Weights of a small mixture-of-experts language model, trained from scratch on English Wikipedia.
Size: 8 layers, width 320, vocabulary 22360, 43M parameters.
Experts: 16 experts in each of 7 layers, 224 ReGLU neurons an expert, 2 picks a token, a softmax router.
Below are experts of layer 5 (counted from 0) of a mixture-of-experts language model. Rows are named router (the router's row for the expert), gate (a neuron's input weights, with its number), up (a neuron's input weights, with its number), down (a neuron's output weights, with its number) and show model dimensions 128-191. Each number is 200 + 30 x the weight over its row's rms, rounded and kept within 0 to 999.
Before each expert's rows: "gets" lists some tokens that make up at least twice as much of what it gets as of all text. This comes from a sample of Wikipedia text that the model never trained on. Tokens count by the router's weight.

# expert 14
gets: " the", " on", " in", " his", "s", " In"
router,183,180,200,196,160,232,185,146,197,141,217,141,138,194,226,171,197,237,152,259,215,228,220,211,197,181,188,110,182,191,168,177,171,183,179,208,248,237,191,203,213,231,173,238,152,208,239,178,210,235,194,159,146,206,161,229,197,242,205,245,177,245,184,233
gate0,220,215,197,183,172,209,218,207,187,189,223,207,261,172,227,141,182,207,194,199,141,169,199,134,137,228,227,246,198,162,215,214,206,163,180,193,189,214,247,224,233,205,183,205,196,219,162,270,229,220,206,203,195,193,226,198,200,208,212,209,252,187,220,179
up0,184,144,183,185,232,212,202,228,201,198,212,199,183,208,218,203,172,181,179,150,240,147,153,211,186,209,206,204,176,187,218,188,258,206,203,187,221,196,217,216,251,180,223,171,144,194,202,167,225,210,158,143,188,187,195,235,227,199,213,191,156,164,206,185
down0,245,204,209,199,197,180,161,198,199,250,169,200,284,202,180,174,168,220,222,206,202,220,164,176,145,237,162,252,148,227,200,148,142,164,189,235,180,180,206,252,214,199,188,197,196,205,155,161,220,224,169,292,249,187,200,200,203,237,187,177,214,198,221,219
gate1,212,210,169,240,213,185,151,176,154,244,188,278,224,188,187,173,194,199,202,196,173,228,204,186,264,222,247,169,177,241,224,177,202,271,192,227,212,196,221,215,183,246,207,210,167,218,170,142,220,137,174,220,221,234,179,206,228,203,222,252,152,206,150,184
up1,210,205,194,252,211,214,184,195,199,147,182,223,197,164,170,199,128,201,159,239,255,176,216,231,156,177,172,202,191,184,201,229,173,178,251,169,205,208,162,203,249,190,234,174,221,207,217,200,159,243,182,139,193,194,186,188,207,228,188,204,233,193,227,183
down1,215,187,162,194,220,176,190,251,211,201,206,186,257,181,168,141,237,236,196,256,174,204,178,156,222,161,173,180,211,216,176,259,207,199,201,171,209,233,175,203,210,226,212,227,172,227,195,235,213,224,167,208,186,167,248,216,209,181,218,182,166,188,168,147
gate2,197,245,185,151,241,211,262,213,199,204,210,215,237,173,187,214,275,188,245,124,145,237,201,242,203,206,230,171,230,246,195,206,209,211,155,190,186,163,228,232,171,223,232,168,193,200,147,234,184,233,238,176,184,168,222,205,232,158,227,208,258,239,227,191
up2,216,150,191,172,193,157,193,229,228,189,170,234,197,217,221,229,127,237,156,210,205,128,214,190,213,206,182,262,177,185,238,170,172,234,228,240,158,208,192,208,243,206,158,212,237,205,219,139,240,190,182,220,223,234,200,205,227,232,218,179,201,254,172,175
down2,213,208,221,212,193,179,158,180,179,195,218,186,238,178,236,246,184,240,173,249,193,173,210,193,235,191,229,159,172,254,222,208,192,223,184,212,137,199,182,169,234,262,191,208,256,195,174,197,180,233,236,202,217,170,198,199,203,171,190,163,160,252,159,197
gate3,238,208,204,200,185,163,211,218,194,199,187,209,225,158,215,166,162,184,216,124,181,190,203,199,232,217,210,180,268,194,208,219,220,228,205,221,160,166,218,217,213,143,243,192,207,224,185,169,151,164,206,232,213,229,213,181,173,234,165,196,210,185,208,211
up3,213,212,193,171,245,212,189,195,241,209,189,215,187,203,191,257,242,225,174,257,186,176,182,194,186,199,214,212,152,246,192,168,193,179,202,141,203,221,174,232,203,270,160,204,227,172,215,271,254,234,233,205,186,183,204,189,225,164,223,177,193,191,223,212
down3,210,186,222,189,200,213,234,196,165,232,215,250,190,190,219,212,179,178,186,205,166,268,212,225,192,164,187,177,196,173,176,175,188,214,171,212,221,258,214,149,147,239,202,209,195,261,234,215,185,184,199,144,175,228,233,204,182,191,186,197,231,186,205,192
gate4,201,196,157,187,175,182,198,216,202,161,173,197,190,197,230,218,254,211,205,223,197,216,195,179,191,208,173,234,158,204,199,148,171,232,198,197,152,232,174,184,220,202,211,236,251,159,191,256,144,295,165,246,252,239,239,216,215,196,198,152,135,184,179,162
up4,194,182,239,217,176,177,191,230,214,214,238,175,183,256,196,196,176,222,234,226,210,205,233,274,233,222,211,172,192,181,219,265,141,192,222,205,196,214,222,206,192,220,239,176,131,183,206,197,222,182,264,142,156,213,127,208,144,224,202,201,224,162,185,203
down4,212,186,172,213,171,177,183,184,229,159,210,170,156,198,199,230,217,179,189,212,227,200,176,180,179,309,209,229,247,154,220,207,212,203,249,167,187,168,228,166,193,182,224,172,202,221,208,220,214,192,162,242,215,275,193,207,172,179,189,170,198,215,188,182

# expert 13
gets: " in", " of", " and", " to", " by", " for"
router,173,219,213,199,207,202,213,185,198,203,197,121,148,184,207,140,146,341,228,189,198,155,199,190,253,183,179,160,145,209,207,162,220,250,204,240,188,201,211,205,217,196,227,169,160,215,232,216,234,169,210,136,169,194,164,168,222,215,202,234,203,163,188,209
gate0,215,200,154,209,183,180,204,218,171,190,219,182,203,240,231,191,252,159,228,190,241,208,184,225,202,244,178,205,181,188,182,229,232,192,225,207,180,250,207,189,188,208,242,187,205,221,166,191,173,231,223,209,194,259,218,207,190,185,173,128,215,164,215,189
up0,204,126,199,156,195,186,182,213,262,208,265,208,202,181,202,227,237,221,206,186,223,178,151,203,211,201,196,176,187,209,219,193,232,253,222,216,165,246,194,190,196,225,209,197,202,218,218,192,196,179,173,172,183,171,209,171,258,244,182,172,235,178,219,211
down0,186,218,180,193,210,208,199,195,159,161,195,184,251,148,179,181,237,200,186,210,204,219,216,208,208,261,198,219,259,199,219,256,205,192,219,200,218,200,205,182,201,147,219,195,200,201,184,207,239,210,205,165,183,246,222,221,166,236,218,198,203,242,182,139
gate1,227,199,139,173,191,151,175,187,228,192,235,259,173,165,199,191,179,197,227,132,175,161,203,191,177,170,193,185,211,167,220,216,235,169,222,213,168,226,185,168,225,210,201,179,207,191,203,186,240,217,219,200,175,227,209,198,207,237,231,139,174,202,192,232
up1,244,191,198,219,203,211,234,209,193,240,170,166,205,287,176,176,190,202,181,192,235,192,234,202,202,192,170,235,234,229,185,185,169,224,177,195,212,241,236,236,207,214,197,178,175,175,174,142,174,212,193,265,193,218,219,217,160,216,240,286,172,216,190,156
down1,207,206,188,207,157,202,223,220,175,172,226,164,179,200,199,224,194,192,167,227,219,221,219,190,149,190,182,195,228,226,226,174,171,200,203,167,146,203,252,196,207,185,187,172,183,151,185,200,197,226,202,206,220,194,195,161,191,228,208,202,114,185,175,205
gate2,180,196,221,171,208,228,162,126,232,133,232,224,173,186,179,194,192,214,245,190,161,171,169,176,237,151,237,170,193,235,197,131,183,163,226,242,159,246,216,117,187,180,256,210,192,151,201,252,219,173,176,151,202,197,219,233,282,185,169,169,202,161,185,183
up2,202,243,167,223,167,172,241,249,195,258,167,188,247,235,226,193,194,177,230,236,244,244,205,148,170,236,129,205,201,209,171,251,209,201,141,179,251,180,167,255,214,216,183,208,208,237,183,153,178,216,228,209,188,208,163,189,140,203,224,225,204,222,212,216
down2,257,156,197,180,209,185,222,217,184,165,216,161,229,221,267,199,183,199,246,176,211,204,195,169,137,213,209,169,239,217,175,211,197,179,230,199,214,225,230,221,197,211,179,220,182,234,190,188,135,183,200,198,166,284,206,192,176,185,168,171,170,228,185,162
gate3,201,210,200,216,206,214,165,211,231,284,246,203,187,225,230,212,190,236,143,200,209,157,219,129,230,180,124,191,185,180,188,177,198,225,172,256,157,196,217,255,206,186,147,198,211,204,175,156,171,258,244,218,188,224,191,237,201,176,182,116,234,237,220,162
up3,169,161,176,166,192,141,179,213,184,211,230,223,219,187,177,206,192,200,224,184,192,202,183,237,212,217,245,205,186,220,203,223,167,261,179,193,134,243,232,199,203,240,197,229,230,256,253,189,231,222,165,198,172,206,151,198,225,174,188,185,188,180,198,217
down3,183,187,217,214,154,201,216,164,185,198,187,204,186,239,146,161,197,237,253,166,231,191,139,233,257,210,200,162,205,172,258,154,227,174,247,234,216,223,169,197,218,173,206,194,233,195,224,229,198,163,165,195,221,251,189,175,212,178,205,283,143,209,194,217
gate4,223,202,161,226,160,160,164,164,169,205,194,186,200,134,190,186,213,192,168,185,189,210,170,215,218,187,233,219,187,186,196,216,96,196,191,200,190,201,145,184,209,206,231,177,226,168,211,204,197,232,195,239,282,255,189,208,191,204,226,214,173,125,158,247
up4,233,171,154,213,196,171,165,191,142,179,209,174,222,179,180,221,221,202,188,167,174,213,176,237,244,173,220,192,181,223,170,168,166,158,182,233,188,212,169,169,196,205,232,204,208,180,233,214,209,211,235,229,258,236,205,212,210,210,236,175,202,166,180,180
down4,197,214,202,157,201,262,263,203,277,218,173,234,201,200,218,184,173,194,187,163,215,129,263,179,189,179,229,220,162,158,241,195,262,193,196,184,197,210,200,238,191,181,203,165,175,252,173,132,200,213,223,188,203,233,193,199,159,190,175,221,170,202,172,164

# expert 10
gets: "2", "-", "3", "5", "4", "7"
router,176,224,247,190,241,212,220,296,240,179,262,226,214,228,220,193,218,183,151,200,155,191,272,231,170,249,179,177,235,193,194,187,211,155,162,142,182,244,216,197,206,151,152,201,231,225,171,207,201,210,202,221,216,256,208,248,151,175,175,211,230,198,158,188
gate0,173,192,187,222,202,199,191,189,215,164,192,198,159,167,197,187,136,161,253,249,185,156,200,162,239,180,161,217,219,223,196,192,179,224,196,199,178,179,242,169,176,147,193,232,214,211,229,264,277,250,225,198,200,178,156,211,180,221,211,184,193,262,190,128
up0,160,200,195,156,183,167,217,179,216,152,203,192,156,176,188,197,160,183,228,251,198,186,190,152,176,188,169,151,224,197,200,159,237,244,207,189,194,235,184,207,163,228,190,247,213,192,217,209,274,172,207,219,211,184,187,163,227,229,235,207,216,229,194,247
down0,209,200,155,222,147,163,190,224,185,218,226,225,193,153,164,232,202,235,217,226,227,174,144,186,207,222,183,187,177,272,245,255,180,189,193,199,185,148,148,136,165,180,194,168,170,202,255,198,179,160,249,234,161,195,169,152,178,231,235,175,226,175,214,190
gate1,255,218,215,223,196,194,210,200,177,206,219,189,210,158,221,181,201,220,247,212,230,165,206,185,177,193,212,238,188,182,204,163,198,206,224,186,210,172,129,233,122,225,177,211,257,243,278,250,153,177,211,217,203,201,292,174,246,142,170,190,191,255,206,197
up1,276,204,223,176,165,210,194,214,194,263,233,169,218,194,196,179,204,231,210,213,238,204,198,183,191,182,218,215,183,211,182,167,251,193,218,180,216,145,172,246,143,198,184,194,225,219,243,251,142,159,215,207,165,225,252,222,246,158,202,182,226,222,173,241
down1,162,173,231,260,160,166,208,156,232,223,227,206,146,146,223,211,225,154,202,196,215,221,171,174,203,210,224,187,234,196,209,243,203,193,215,171,159,281,175,175,223,147,181,187,201,201,228,215,226,209,250,183,226,217,206,225,204,162,267,245,184,251,177,152
gate2,206,188,122,195,181,180,166,208,199,214,123,172,211,144,159,289,161,192,191,219,208,209,223,192,168,189,215,210,238,179,148,192,205,219,235,215,239,192,193,185,183,231,200,200,226,176,190,174,185,209,223,206,159,187,222,167,256,229,193,192,221,204,273,160
up2,186,158,241,202,223,178,210,177,261,169,247,193,219,218,245,189,209,177,142,110,216,204,217,181,237,199,247,265,161,192,205,198,184,229,177,175,191,213,158,203,263,206,241,198,215,227,200,239,177,181,180,210,243,229,158,238,193,172,234,184,202,166,184,251
down2,212,207,261,206,212,195,161,174,218,226,230,208,178,197,242,132,229,167,200,259,216,154,146,159,168,209,197,146,209,214,219,247,237,162,182,219,224,207,196,272,145,210,216,210,171,227,219,199,234,190,224,179,186,133,198,233,177,166,209,176,196,149,177,221
gate3,201,186,202,236,214,120,116,213,227,267,189,178,229,202,217,189,209,176,207,231,227,208,196,221,188,232,256,185,210,179,172,173,212,178,169,206,208,137,131,183,200,202,214,222,218,206,185,194,167,173,183,221,205,231,162,215,182,168,231,194,199,192,185,203
up3,236,242,200,215,165,168,143,233,221,235,197,196,211,177,176,205,180,184,217,193,253,172,173,220,217,213,191,153,161,176,175,221,271,155,147,204,214,149,178,191,193,234,234,178,242,149,216,193,174,171,148,195,224,266,208,209,149,204,171,166,179,173,213,208
down3,199,192,157,242,160,263,170,250,204,218,247,166,206,138,142,184,208,214,203,193,193,211,140,191,236,197,232,192,158,211,244,166,213,166,189,245,248,217,176,186,187,232,236,222,212,250,194,172,269,225,197,233,184,181,250,181,191,221,213,176,209,201,208,201
gate4,178,227,185,149,228,154,228,209,181,215,220,167,202,217,170,184,245,208,167,248,209,225,174,227,198,220,185,161,185,167,171,147,238,200,205,166,184,180,183,205,166,267,198,189,269,204,178,226,258,197,186,240,198,206,197,175,181,245,184,166,171,201,216,261
up4,258,180,196,203,248,186,190,229,175,173,178,173,207,223,192,188,225,214,203,206,220,212,231,216,221,216,151,182,182,164,203,197,223,199,184,225,198,169,143,234,210,241,239,217,237,215,175,193,190,214,211,204,182,210,225,199,182,216,157,186,215,133,201,213
down4,178,214,193,174,211,180,229,162,248,182,150,211,213,223,211,213,167,177,157,162,199,189,251,198,242,204,243,217,190,170,105,189,172,226,164,162,146,206,204,193,243,191,193,149,171,240,166,248,168,235,195,171,216,202,185,195,227,161,173,193,232,208,169,159